{
  "n_layer": 12,
  "d_model": 256,
  "n_experts": 256,
  "experts_per_token": 8,
  "d_expert": 64,
  "d_shared_expert": 0,
  "activation": "squared_relu",
  "moe_layers": [0, 1, 2, 3, 4, 5, 6, 7, 8, 9, 10, 11],
  "router_score": "softmax",
  "normalize_top_k": false,
  "routed_scale": 1.0,
  "balance_loss": 0.00265,
  "balance_bias": true,
  "router_z_loss": 0.001,
  "init_std_router": 0.0214,
  "lr_router": 0.00178,
  "vocab_size": 2048,
  "norm": "rmsnorm",
  "norm_eps": 1e-06,
  "tie_embeddings": false,
  "optimizer": "soap_variant",
  "lr": 0.0046,
  "beta1": 0.95,
  "beta2": 0.99,
  "batch_tokens": [65536, 131072, 262144],
  "seq_len": 1024,
  "train_tokens": 517300000,
  "steps": 3859,
  "dataset": "wikipedia_en"
}
Below are experts of layer 8 (counted from 0) of a mixture-of-experts language model. Rows are named router (the router's row for the expert), up (a neuron's input weights, with its number) and show model dimensions 0-255. Each number is 128 + 24 x the weight over its row's rms, rounded and kept within 0 to 255.
Before each expert's rows: a language model's description of what the expert responds to; "comes after" lists some tokens at least twice as common just before its tokens as in all text. This comes from a sample of Wikipedia text that the model never trained on. Tokens count by the router's weight.

# expert 21
It responds to: First piece of a word opening a table cell or clause, after a pipe, quote or semicolon, e.g. Se of Semifinal, Ra of Rank, I, No.
comes after: " |", " \"", ";", "|", " (", "-"
router [141 145 126 103  97 146 125 103 108  80  83 163 175 138  98 129 122 145 140 120 120 128 138 157 119 123 130  69 133 135 137 100 138 137 170 141 122 104  97 142  97 156 110 115 110 164 139 141 131 145  96  92 120 147  87 133 144 120 139 126 141 122 178 106  83 107 108 142 129 132 116 118 133 169 126 123 187 166 145  99 148 161 100 134 158 142 163 109 111 187 118 132 121 152  96 126 141 124 110 141 137 124 148 133  99  93 107 120 132 126 115 127 156 113  99 118 149 150 112  92 162 187 163 109  96 159 135  92 140 142 105 118 153  87 137 109 142 127 101 123 150 123 156 124 108 133 143 147 134 157  74 134 147  90 121 197 122  96  95 134 140 129  99 112  87 138 122 144 118 151 135 157  80 172 104 135 149 126  95 136 131 121 135 121 109 124  58  94 138 106 102 151 129 120 160 155 167 107 141 101 149 134 101 130 133 123 115 158 147 112 191 134 124 116 117 120  73 165 151 120 135 129 110 132  93 159 103 118 124 125 116 106 121 155 120 163 160  76 136 138 131 112 131 126 115 146  95  82 148  94 136 146 107 149 113 117]
up2 [123  95 121 158 103  88  81 149 124 145 132 138 128 147 100 131 134 103 179 108 125 137 101 131 129  50 100 138 100 156  94 114 102 112 142 123 135 102 129  91 128 120 136 139 161 201 118 165 119 130 102 169 134 188  84 124 139 100 147  47 138 170 124 117 110 151 186 137 119 131 146 148  99 117 131  75 104 134 147 150 152 141 126 133  86 156 141 144 117 115 166 151 119 144  77 128 124 136 134 108 145  74 130  86 148 110 123 127 129 121 111 126 135 107 101 104 126 127 117 144 146 158  88 104 127 171  94 140 127 146 111 111 122 106 117 160 156 126 109 113 165 169 125 118 163 112 136 147 132 143  96 108 167 115 156 122 133  72 121 167 120 112 115 111 148  79 123  99 135 147 118 147 158 127 133 133 132 110 137  98 123 162 132 137 124 103 117 161 106 102 118 140 134 164 133 136  82 119 125 158 138 158 136 130 101 143 138 151 121 122 125 101 106  99 125 122 164 111 156  93 184  98 127 102 170 142 130 127 122 121 124 142 130  74 120 117 123 142 160 103 146 141 116 104 144 130 154 121 136 129 147 134 101 130 110  88]

# expert 28
It responds to: Articles and determiners before a noun phrase, mostly a, the, an, no, every, several, as in "in a win", "Constantine the Great".
comes after: " of", ",", " in", " for", " is", " to"
router [125 110 161  95 155 147 122  94 116 128  99 141 123 101  92 137  90 121 151 133 121  96 126 171 114 170 104 107 126 111 143 114 112 121 109 161 129 113 115 141 100 149 128 128 144 170 118 147 145 141 104 125 156 167 123 152 155 138 154 108 158 136 115 109  74 107 108 112 131 118 114 150 125 164 125 167 141 109 119  79 146 164  92 103 138 149 124  84 156  99 126 158 118 132 108 140 181 134 101 135 162  92 123 110 113  81 138 142 146 158 157  85 149 129 149 137 113 172 108 128 119 140 102 145  68 110 118 119 137 149  97 148 141  56 128 107 141 127 132 146  71 145 150 106 134  94 136 125 134 148  77 128 149  89 139 139 130 148 139  77  84 139 114 106 118 146 122 144 120 134 155 151 148 125 118 116 147 128 120 135  99 120 146 114 125 138  80 102 114 117 123 135 146 113 168 100  80 103 129 128  99 134  92 117 130  90 155 135 104 125 132  96  93 124 104 155 124 139 150 103 124 132 145 120 138 128 137 133 113 125 137  85 127 138 154 118 137 118 155 134  90 117 100  84 117 109 127  65 122  51 172 191 115  95 132 126]
up2 [112 104 116 123 110 139 128 122 124  96 130 139 108 119 157 158 114 130 157 126 125 132 134 110 129  75 115 155  96 127 117 153  79 147 140 150 110 120  99 111 100 171 121 110 154 200 152 160 136 183 125 141 152 145 133 170 140 176 176  81 155 160  93 140  92 121 166 147 122 141 161 134 153 125 140 132 120 100 104 140 144 133  94 180 131 151 140  95 110 146 160 115 100 133 123 115 145 144 106 110 157 105 122 136 167 105 139 139 113 149 124 109 159 143 132  70 121 108  88 125 115 125 190  94 123 142 159  81 122 139 136 166 143 142 119 142 153 114 121 147  95 130 117 113  95 137 131 161 118 149  96 105 168 121 158 145 137  96 167  88 107 117 130 107 113 112 115 104 105 141 128 155 138 116 149 112 125 129 167 115  98 127 145 110 128 186 109 140 165  62 150 119 113 149 117 160 110 103 159 142 121 161 137 130 136 105 156 136 155 143 171 159 124 125 112 152 101  85 146 157 178 150 116 122 128 148 134  69 124 132 128  95 155  82 109 134 109 109 116 149 127 133 124 118 152 137 140 126 112  88 128 118 106 108 167 120]

# expert 47
It responds to: Single initial letters or first pieces of words in technical and geographic listings, such as h in hall, honours, hunger, Railway, MW.
comes after: " ", " G", " National", " m", " b", "ice"
router [133 142 106  78 145 110  99 104 103  97 105  94 133 122 160 126 125 116 101 190 135 127 161 202  81 132 142 137 133 141 140 110 120  99 117 147 123 112 103 143 114 139 169 141 129 146  87 129 103 142 113 160 124 175  72 169 147 129 155 133 135 134 165 123 132 108 120  96 122 132 109 133 152 139 145 136 112 126 156  87  98 159 138  86 136 152 140 110 130 114 109 153 140 132 123 158 137 111 123 149 136 168 144  67 128 127 129 126 127 158 142 130 138 124 126 157 125 123 129  99 118 135 122 135  95 130 134 101 137 130  63 142 104 127 147  82 144 110 118 129 151 178 134 100 120 104 132 121 143 153 109 119 146 168 116 125 169 133 141 128 105 143 115 117 155 121  91 117 164 113 143 126 137 153 128 127 141 118 102 145 101  78 118 105 142 132 146 105 185  98 106 164 155 120 150 138 118 116 144 104  61 144 117 124 126 147 124 133  99 160 133 127 132 173 100 161 113 179 107 104  92 157 147 135 119 137 130  88  92  85 114 115 157 110 102 131 131  88 168 117  55 119 117 105 131 125 164 139 172 122  97 119 135  72 108 143]
up0 [134  95 154 166 134 155 142 111  79 137 152  79 142 126 134 104 143 162 126 149 133 161 172 111 149 117 125 128  93 129 154 143 143 124 122  94 154 126  99 183 140 115 124  96 137 119 140 114 142  82  97 110 144 101  91  94 157  90 174 159 138 135 113 141 138 111 173 119 131 146 121 118 166 142 126 162  92 165 155 169 129 149 143 139 144  91 113  98 118 203 148  88 141 137 108 145 117 143  89  96 129  96 117 137 118 126 140 147 136 139 144 144 118 181 100 116 161 131 168 160 104 113 150 126  94 127 132 126 135 124 106 136 160 141 106 117 111  89  96 136 142 184  81 117 130 115 101 109 127  90 128  83 149 159 135  83 137 143 141 167 163 125 129 133 119 105 121 125 158 106 113 129 111 108 144 142 162 101 134  84 180 172  89  92 129 160 121 112 113 137 117 143 115 103 131 145 150 125 127 161 143 151 134 167  97 153 138 112 116 131 132 150 118 138 159 118 130 126  84 133  85 107 101 122 161 126 137  86 146 131 153 119 133 146 129 106 116 144 126 173 142 163  86  95 110 138 109 139 140 111 129 172 137  86 143 124]

# expert 53
It responds to: Year numbers, decade and ordinal pieces, and nationality adjectives, as in 2014, 1956, 150th, last, first, British.
comes after: " 19", " the", " 18", "|", "–", "-"
router [111 131 139 123 139 129 135 113 151 124  96 105 163 164 134 190  58 130 126 115  88 113 123 121 121 122 131  93 179  81 153 110  91 128 179 122 137 134 108 165 122 162 135 149 101 182 101 134 130 119  99 142 117 161 123 150 168 154 147 143 157 115 134 110 117 122 105 175  93 123 157 153 138 155 117 137 129 161 122 108 107 127 109 154 136 184 121  77 131 115 118 113 110 159 114 129 137 127 124 136 131 128 135  89  63 106 144 138 122 136 132 118 142 145 101 133 123 133 141 169 146 142 153 112 124 109 124 107 117  97  95 167  72 109 186 112 126 114 117 114 105 158 117 133 103 139 138 132 161 155  52 114 174  91 116 140 119 150  75 111 101 130 118 105 112 103 121 132  87 130 135 125 121 132 106 111 162 136 130 152 112  80 169  75 112 151 125 101 122  96 127 118 130 139 150  78 148 113 140 141  97 117  79 124 119 104 156 156 110 120 119 110 130 144 128 109 126 172 148 118 132 189 145 147 117 167 126 105 140 135 121 102 107 132 109 102 144 134 154 142 138 115 123 118 115 134  97 161 127 139 157 151  94 148 114 120]
up1 [170 139 121 130 113 136 105 111  82  96 149 131 104 125 137 134 145  78  99  91 110 110 141 141 152 124 135 105 106 131 109 127 149 118 136 135 127 186  81 160 186 111 122  86 133 128 148 106 149 153  93 142 148 120 127 130 135 137  93 125 122  87 126 135 119 129 158 148 101  98 123  98 140 107 112 122 112 108  77 148 112 121 137 120 115 134  98 115  69 141 135  75 134 129  66 112 137 145  95 142 104 136 120 110 128 180 134 137 132 140 144 116 108 110 137 138 124 134 123  83 175 148 108 116  95  87 134 154 140 175 119  80 115 135 106 140 121 119 116 111 100 120 142 143 103 129 117 111 108 152 103 141 134 113 135 109 111 137 134 115 160 160 142 110  88 131 113 153 172 115  95 133 131 112 166 169 129 118 137 105 122 116 108 142 140 134 163 167 159 101 109 133 178 183 129 213 125 109 173 148  88 120 119 113 128 130 108  99 116 144  96 103  98 112 141  83 131 166 148 112 109 100 107 135  92 110 154 115  98 170 131 122 120 126 137  98 117 104 144 107  83 163 116 163 153  82  97 116 139 106 126 112 143 129 153 150]

# expert 43
It responds to: Capital first letters of proper nouns, most often P and S, as in University Press, Sreeja, São; also currency signs.
comes after: " the", ",", " of", " (", " in", ":"
router [144 151 172 103 119 156 128 111 121 128 120 130 118 102  68 169 146 133 121 120 118 142 146 143 127 164 113 124 152 119 111 109 104 173 143 134 118 114 125 129 111 144 127 106 112 135 102 121 108 133 121 161 166 104 130 181 155 129 174 125 137  90 121 137 115 118 106 107 108 104 121 119 143 133 141 126 111 194 141 122 104 143 143 121 129 142 106 128 136 159 141 163 143 164 138 133 151 102 123 146 167 109 140 121 113 111 134 165 120 136 164  79 131  96 135 161 129 127 142  97 124 143 120 145  99 122 160  96 130 116  88 141 139  99 134 115 120 121 151 136  46 143 143  80 199 138  81 110 138 109 100 126 153 116 123 154 171 146  98 124 109 162 109 128 152 131 121 146 126 117 112 111 128 153 162 127 155 121 120 156 108 138 137 115 141 125 103 101 109  82 145 137 160 113 108  61 114 136  92  87 115 119 137 134 118 108 136 141 131 121 201 155 123 173 122 147 129 210 164 108 149 117 111 141 105 150 134 109 107 153 107 130 135 177 118 121 141  73 144 121 142  73 137 117 111 156 122 106 143 124 169 137 108 130  70 136]
up1 [125 154 104  98 147 123 145 118  96 186 126 137  74 122 158 119 136 120 153 121 120  88 143 193 179 156 139 156 117 156 121 143 104 181 117 131 128 157 107 153 154 147 121 150 121  90 125 149 112 102 159 136  76 113 104 123 148 132 124 151 145  92  99 119 155  91 123 116 154  77 135 128 118 130 125 125 107 113 130 155 139 115 113 109 115 128  86 128 103 126 111 109 104 120  85 131 123 138 143 174 112 125 120 129 128 172 121 111 149 130 129 106  71 104 110 136 109 176 100  93 157 117 140 105 107  98 154 167 138 186  99  99 117 136 152 139 101 148 126 122 112 127 117  98 128 141 133 126 152 135 126 162 152 125 137 102 130 139  80 120  90 149 112 141  76 140 150 111 123  74 127 136 127 122 160 123 123 110 151 134  66  97 149 128 152 118 170 145 130 124 126 101 128 120  84 165 135 163 165 144 151 135 140  84  81 144 114 116 129 103 124 142 105 124 161 127 128 136  96 135 128 115 106 152 112  95 101 104 119 174 106  86 110 150  98 155 133 133 123 157 112 155  87 126  99  79 133 168 156 121 155 155  91 121 126 140]

# expert 10
It responds to: Short vowel pieces like a, ea, i, u after an opening consonant in a word, such as He-a-venly, le-a-gue, Z-ea-land, and capitalized Ha-, Ho-, Sea-.
comes after: " ", " S", " re", " H", "le", " Co"
router [115 148 149 122  94  95  93  97 107 117 104 141 170 121 163 123 140 137 141 166 116 122 116 145 140 106 125  65 140 145 171 129 123 128 114 149 119 113 106 139 127 120 105 111 115 122 105 131 130 116 119 142 130 134 125 162 138 110 112  94 160 138 144 129  73 130 114 149 141 105 135 156 164 166 135 131 147 126 105 106  86 181 136 116 124 137 139 123 175 140 129 165 139 162  81 143 120 135 126 110 154 130 151 129  94 131 139 187 112 150 141 147 145  46 108 147 103 165 125 113 143 108 168 189 110 136 145 118 134 156  97 124 167  83 153 118 130 113 115 113 137 154 148 131 127 117 137 128 139 104  77 122 153 104 175 171 140 123 115  94 128 113 106  98 102  75 116 138 139 130 113 161  62 160 123 109 130 129  79 143 135  89 117 104 128 132 113  93 135 118 105 139 125 108 159 126 136 121 130 105 117 110 102 109  87 124 123 160  95 121 156 146 108 118 115 145 126 114 155 140 190 123 138 153 130 138 134 129 114 111 138  96 147 164 118 132 144 122 146 160  79 138 131 104  97 141  81 103 186  73 155 129 139 139  95 116]
up2 [129 113 140 142 123 159 125 128 163 101 145 152 148 160 148 116 106 135 123 130 118 158 102 132 113  71  56 139 102 181  92 138  95 132 173 132  80 125 111 134 115 130 155 156 170 167 128 165 151 144 156 164 118 143  98 128 131 136 175 107 116 157 109 159 106 163 158 147 100 119 154 153 127 166 114 115 105 122 135 167 172 122 111 131 127 121 152 137  40 151 144 100 129 191 124 139 125 173 148 131 127  89 127 134 140  77 134 101 123 113 130 122 111  90 107 137  99 121 105 123 120 137 124 172 108 116 132 125 143 153 134 100 156 126 119 130 139 147 167 110 140 137 119 123 146 116 114 125 121 102 103 126 175 100 133  96 141  79 129 147 134  93 101  94 110 113 154  98 116 140 146 139 113 125 127 116 134  89 150 115 100 156 109 121 136 113 119 119 125 128 145 119 133 162 109 165 126 126 172 117 140 162 113  90 126 125 126 134 119 171 147  76 140 144 127 182 165 152 128 116 138  85 141 101 143 110 106 154  87 125  99 143 143 128 124 125 123 101 178  85 123 146 156 101 175 125 137  86 133 142 135 123 119  94 127 128]

# expert 49
It responds to: Prefix pieces at the start of ordinary words, chiefly re, co, bi, pa, as in re-liant, re-bellious, co-lorectal, co-stume.
comes after: " of", " and", " the", " in", " a", ","
router [159 119 120 134 107 150 147 108 176 132 138 130 155 105 131 137 136 136 155 148 109 108 166 119 111 140 131 143 164 145 140  90 132 155 128 137 166 117  76 150 124 142  90 127  95 153 126 151 101 137  93 130 146 117 100 149 158 150 169 144 133 136 142 126 105 145 165 123 137 118 128 127 134 142 171 176 115 151  83 107 132 192 129 114 123 130 176 123 153 148  90 127 120 128 101 127 121 128 190 134 154  78 141  82 110 115 120 151 121 114 130  80 144 128 111 131 102 171 108 131 165 138 161  98 122 116 136  96 148 139 111 121 108  76 137 128 157  93  97  94 125 155 123 118 166 106 112 127 133 151 121  85 119 116 108 145 133 123  90 121 112 151 125 158 102 103 106 171 123  91 130 121  98 134 135 117 145 123 104 128 129  82 139  92 161 142 133 121 114  98 100 169 134 109 148 140 115 151 139 116  91 139 130 144 108 130  95 129 131 126 200  72 123 147 123 159 136 147 132 118 167 156 112 202 140 149 136  96 132 134 136 117 123 154 203 145 136 136 156 154  75 126 124 148 117 162 115 128 145  81 166 131 113 130 117 131]
up1 [128 110 146 123 155  80 132 108 120 125 151 132 108 139 121 138 143 155 103 138  87 116 134  98 123 132 145  78 140 159 124 125 128 154  88 141 150 144 128 135 147 162 133 130 123 132 133 149 126  90 140 126 144 107  99 123 108 105  78 153 181  82 107 122 131 124  97 110 157 108 141 111 159 162 130 116  79 142 162 134 108 116 155 148 151 164 143 124 115 123 169 138  88 129 175  96  99 133 116 137  85  69 169 121  96 136 131 149 145 130 106 151 164 123  88 121 129 141 107 107 123 121 148  90  76  92 131 147 119 104 128 139 146 111 157 130 122 137 119 102 137 134 104  95  94 135 112 108 118 134  91 157 128 111 189 117  91 115 120 140 102 142 149 138 129 129 146 113 151  71 138 130 128 146 128 104 162 176 125 107 108 116 137 109 123  92 135 174 135 131 100 103 150  95  89 164  93 134 136  99 116 129  79 104  98 135 111 123 139 145  95 153 134 133 145 101 166 163 118 126 122 159 184 138 112 111 136 118 112 180 135  91 151 140 148 158 122 132 111 163 100 134 145  98 147  59 136 158 125 151 133 101  64 120 140 129]

# expert 29
It responds to: Two-letter syllable pieces inside words or after hyphens, especially ta, as in maintain, fairy-tale, tail, receptors, knife.
comes after: " ", " main", "-", " re", " de", " K"
router [147 138 153 132  94 104 120 105 110 138 109 132 129 122 156 100 123 128 131 134 144 101 106 102 121 136 104 113 124 139 153  97 139 154 174 133 143 138 111 171 121 141  81 100 110 117 166 152 148 139  83 106 146 134 112 134 146 140 158  99 144 111 193 114  98 126 122 180 119 103 130 150 141 173 152 172 124 126 158 126 107 162 113  96 121 138 120 113 139 141 112 155 160 118 103 153 134 125 128 124 145 118 185  96 107 117 120 123 145 123 123 125 113  77 111 114 115 118 130 110 141 161 158 171 100 108 123 111 150 102 131 123 136 107 122 126 157 140  66 128 138  97 139 153 194 117 127 127 125 124 108  99 136 130 121 152 126 106 138  68 145 155 122 128  95 101 101 135 102 120 123 155 122 154 138 126 122 128  76 120 129 105 132  99 169 133  81 117 153  95 120 143 118  93 118 162  94 153 126  98 110 150  94 167  85 136 121 121 105 125 127 120 114  98 101 130  66 125 180 123 177 144 136 130  59 146 107 120  82  98 125  90 147 104 152 130 130  97 154 164  99  88 110 127 129 134 131  88 152  67 158 124 121 129 112 123]
up0 [ 73 120 121 174 129 128 110 131 104 140 133  80 131 107 104 125 135 125 122 156 149 168 144 112 136 117  88 125 112 116 112 116 148  96 155 112 148 136 147 164 136 164  99 102 126 101 120 147 156 153 138 152 167 126 102 141 153  98 100 126  99 130 147 114 141 136 101  95 126 101 105 116 161 142 117 131 128 129 160 131 124 128 156 174 152 150  87 139 129 108 102 163 133 126 106 148  95 122 109 149  78 109  99 187 104 125 102 119 129 119 130 132 109 160  78 116  70 123 177 135 118 121 125 143 119 118 114  94 107 127 124 137 123 120 117 125  82 115 152 179 145 144  97 121 157 171 139 162 124  61 118 136 118 150 151 125 180 145 154 108 140 117 141 131  95 108 130 132 133 129 106 135 112 142 112 159 158 131 142 162 139 129 129  99 107 102 143 121 104 175 121 138 117 139  97 117 219 126 139 152 174 105 156 156 112 132 130 140  87 112 112 141  92 139 124 155 145 119 127 113  81  67 135 105 192 161 171 136 140 145 122  93 116 136  95  96 128 112 124 142 122 134  74 134 128 112  97 115 119 118 143 130 143  92 132 134]

# expert 25
It responds to: Function words that link clauses, like which, and, that, but, thus, plus -ing participles such as leading or leaving.
comes after: ",", " and", "'", " that", "ed", "ing"
router [131 169 113 102 108 144 105 132 121 117  86 122 111 125  86 122 110 132 131 134  89 110 158 170 108 158  94 106 177 135 134 116 101 202 185 121 131  95 129 144  95 148 114 106 122 162 100 158 145 110 112 119 108 126 136 160 150 127 137 116 143 121 135 119 132 116 182 168  59 110 130 109 151 130 149 147 170 148 174 104 152 124 110 122 151 124 173 119 134  93 134 148  97 116 116 125 174 143 126 125 128  73 150 110 118 114 151 142 113 129 153 146 134  71 121 132 114 138 133 132 162 130 128 122 135 114 161  94 141  81 139 124  98 126 139 125 142 130  66 109 127 130 129 127 137  89 145 127 129 152 123 108 147 120 126 110 196 158  63  94 106 138 105 120  87  93 111 130 119 109 126 115 124 126 120 159 137 125 108 165 103 146 133  96 153 169  77 111 114 109 129 175 151 118 119 111 109  90 114 107 113 138 147 153  92 153 138 127 116 129 149 153 127 125 107 154 106 133 184 110 131 118 145 130 140 140  99 138 101  87 114 116 114 125 170 131 140 115 143 103 119 144 122 115  79 142 102 122 157  88 160 160  97 115 123 149]
up0 [152 120 135 157 132 167 125 115 127 136 135 118 120 144 147  68 122 152 125 143 110 126 136 114 118 102 100 146 131 101  74 134 106 130 137 100 153 135  88 141 152 200 125 124 138 113 148 101 140 122 103 144 137 148 125  75 105 147 115 172 110 163 123 117  90 116 167 124 105 152  99  68 117 150  97 164  78 163 181 120 113 159 146 160 106 118 120 140 143 141 128  99 155 160 104 148 104 121 107 119 128  95  47 130 116 163 116 137 130 159 113 151  95 132 131 122 136 154 168 132 122 117 107 157  79 143 147  84 125 137 119 113 163  85 130 103 132 142 143 105 172 148 134 133 135 102 132 160 173 112 144 134 140 184 111 146 164 103 143 114 154 131 109 163 126 124 124 124 106 119 102 119 100 123  97 118 175 103 142 134 144 117 112 127 167 158 144 120 106 174 129 108 112 125  86 157 184 128 151 151 126  61 123 127 119 177 115 120 131 135 120 160  80 107  76 139 109 147 106 120 134  94 118 125 120 127 131 144 109 111 169 124 129 145 111 130 136 135 168 147 119 121 120 114 123 130 147 154  87 132 120 132 135 127 124 135]

# expert 44
It responds to: Year digits and opening parentheses in biographical headers, such as birth-year endings after 18 or 19 in (August 27, 1885 – …) and (born 1981).
comes after: " 19", " 18", " (19", " (18", " (", ","
router [144 159 152 129 136 127 129  87 133 165  93 113 141 137 120 160 111  96 132 139 140 139 160 119 114 150 125  98 128 177 134 118 139 134  93 113 152 115 120 122 129 146 123 129  91 151 110 126 118 130 117 123 181 142  98 148 193 169 119 126 136 146 146 143  79 130 123 139 146 116 160 121 174  99 154 134 161 130 144  80 144 130 143  81 123 158 132 113 155 150 136 133 103 127  78 143 134  82 158 145 101 106 148 131 109 135 135 149 126 126 183 119 120 161 146 110 104 145  88 107 145 171 124 153 112 124 136 109 145 157 103 137 106  88 153 135 128 144 130 155  93 144 117 112 112 102 123 150 162 118 115 103 135 150 103 159 138 203 116 116 123 131 110 148 123  82 129 152 120 108 157 114 102 191 119 133 129 132 109 164 119 122 144 141 143 114 120 137 150 106 122 199 110 108 114 102 147  95 119 111 122 113 116 161 124 107 135 133 135 161 114 132 161 145 117 159 105 179 143 108 131 159 130 188 109 150  87 106 126 128  75 111  89 130 132 193 164 110 131 125 116  89 107 135  80 153  90 117 116 116 119 130 138 101 121 176]
up1 [154 141 137 126 118 131 157 108 114 145 105 128 113 125 113 106 170 148 102 157 134 127 179 155 131 156 177 130 132 150 120  81 139 151 118 164 172 146 116 126 202 111 162 132 163 112 158 117 117 113  86 120 136 153  49 150 166 130 137 107 139 140 143 117 148 100 166 141 102 112 130 102 148 173  99 125 117 151 100 143 105 116 134 114  96 168 145  93 127 112 127 101 105 174 117 160 114 131 137 144 114  75 130 128 122 186  97 125 124 131 147  84 105 138 109 132 134 146 116 120 158 119 142 144 137  91  78 136 173 140  93 121  95 110  87 161 126 133 108 120  85 109 115 118 114 115 172  89 129 121 121 120 146  92 124 127 146 149 132 145 140 133 139 146 100 127 159 135  90 124 134 131 121 159 164 122  90 153  89  83  82 122 138 112 168 117 124 150 139 122 124 163 127 113 108 135 121 121 144 142 145 128 143  90 107 116 153 103 115 121 142 137 107 134 166 127 113 167 148 124  95 125  98 133 133 113 161 113 143 152 106 106 140 153 153 184 118 117 117 106  81 106 148 112 173  90 102 145 146 117 135 105 126  80 145 102]

# expert 9
It responds to: Subordinating conjunctions and prepositions opening a clause or phrase, such as after, because, until, when, that, if; also inside song titles.
comes after: "s", " of", "ed", " O", "ing", " with"
router [115 139 132 113 104 146 111 116 135  88  85 120 152 159 111 159 104 126 134 139  93  85 145 167 135 125 124 121 148 138 160 122 109 105 118 116  76  92  73 153 114 138 108 136  93 157 114 134 160 172 124 100 115 173  84 148 114 123 147 105 172 118 110 134  67 128 146 136 130 143 152 163 131 163 142 151 116 148 117 104 113 126 121  97 159 128 129 143 137  84 140 129 141 106  89 124 160 120 123 136 134  81 151  87  76 106 143 125 127 167 151 149 128 111 109 144 125 132 135 129 165 172 108 131  95 136 139 100 151 157 156 156 101 135 181 118 118 149 138 103  95 180 138 132 156 130 129 140 127 149 117 107 181 138 193 129 177 114 120 126  86 135 118 100 141 108 133 152 157 112 166 129 118 149 140 146 148 135 105 116 110 120 111 122 136 149  83 109 117 112 121 110 143 135 160 150 130 130 144 151 117 202 127 139 101 118 154 135 136 110 179 123 111 162 145 165 111 159 151 120 136 132 151 124 111 141 141  84 122 140 118  90 121 134 132 108 168 127 133 145 117 124  98 112  95 134  88 114 134  99 167 149  71 137  93 149]
up1 [161 163 105 109 130  95 194 114  93 144 159 130 136 136 142 130 138  84 139  88 112 141 142 143 149 110 128 169 106 128 159 170 120 143 101 114 119 116 102  99 149 161 118 132 164  91 148 136  92  92 142 177  96 143  77 146 128 101 165 118 182 100 115 106 137 135 112 132 106 111 130 125 133 100 135 112  88 103 132 158 104 165 141 117 158 134 146 116  95 133 120 130 140 152 113 144 121 160  78 122 124 115 123 131 121 129 197 141 141 141 140  88 113 133 117 132 154 136 116 145 127 121 213 105  85 126 113 138 148  97 111 141 163 121 119 170 117 145 111 105 109 136 148 128 121 157 108 121 114 132 129  80 115 143 132 126 118 114 101 116 155 135 124 159 103 149 111 107 112  95 141 135 121 111 139 120 109  93 159 105  92  99 141 107 121 118 135 117 139 102 121 119 161 160 122 183 110 170 109 125 123 155 156  92 131 123 139 131 105 122 125 183  80 119 130 108 108 141 148 149 147 163 104 145 131 123 110  66  90 141 151 135 115 115 122 154 178 129 133 153  89 140 167 158 174  87 128 132 152 110 113 143 156 143 153 101]

# expert 32
It responds to: Hyphens inside compounds and table dividers (dim-witted, hip-hop, |---|), and con/re/di prefixes, often in music and album articles.
comes after: "\n", " a", "-", " |", "|", " was"
router [170 130 111 132 108 149  94  89 116 118 106 144 143 139 122 139 134 113 139 104 121 133 101 131  97 128  87 120 109 142 115 119 138 168 144 145 163 119 102 164 121 160 112 129 139 146 119 138 111 151  82  99 112 154  84 126 121 117 134 152 158 130 123  86 140 137 161 142 114 139 140 106 132 140 164 162 154 144 100  86 101 173 118 115 147 126 154 120 127 142  60 116 117 139  78 135 137 113 147 147 124  89 134  76 111 116 133 138 141 146 149  93 126  83 163 127 150 127 142 104 134 121 131 132  80 132 151 108 126 108 106 105 112  85 111 112 185 109 150 138 104 127 141 111 116  82 112 133 143 141 136 107 155 104 107 126 132 133 155 151 120 151 106 142  96  95 103 154 138 113 142 176  94 161 127 110 134 135 105 127  85  90 128 112 118 186 154 110 119 103  94 157 169 144 119 161  95 116 123 147 109 122 110 128 151 121 149 133 128  92 147  89 114 103  87 124 109 133 129 108 183 119 135 192 145 139  95 116 113  97 110  93  98 106 167 138 163 107 179 145 126 135 116 108 128 114  62 125 141  90 119 149 118  76  96 152]
up0 [108 137 156 167 155 138 163 163 106  69 161 101 126 102 136 122 113 143 132 113 134 163 166 101 152 153 129 107 149 135  95 102 160 122 152 109 120 121 129 182 116 164 103  98 109 106 112 153 139 187 135 129 116 105  92 126 107 134 123 127 119 174 117 110 154 113 155  98 136 119 118 131 132  99 107 141 137 169 174 138 126 131 151 187 160 107 139  98 141 163 117  88 110 146 114  82 129 121 124 131 107 102  96 163 137 126 112 159 140 150 107 104 118 113 101  79  89 145 154 159 155 105  95 144 100 144 150  79 114 117 114 123 147 144 130 136 132 141 130 116 138 122 121 109 171 129 123 166 156  66 106  96 115 109 123 154 165 112 129 113 131 129 116 146 155 104 154 110 132 134 118 133  93 141  93 145 151 122 138 125 157 125  54 107  94 104 115 107 112 145  95  82 126 177 116 161 161 129 126 169 147 128 116 135 138 139 158  91 129 101 117 177 112 155 135 191 113 106 129 140 135 107 160 118 129 135 133 141 143 133  86 143 119 136 104 105 151 112 142 133 151 103  92 164 143 139 125 114 122 123 120 100  79  98 121 126]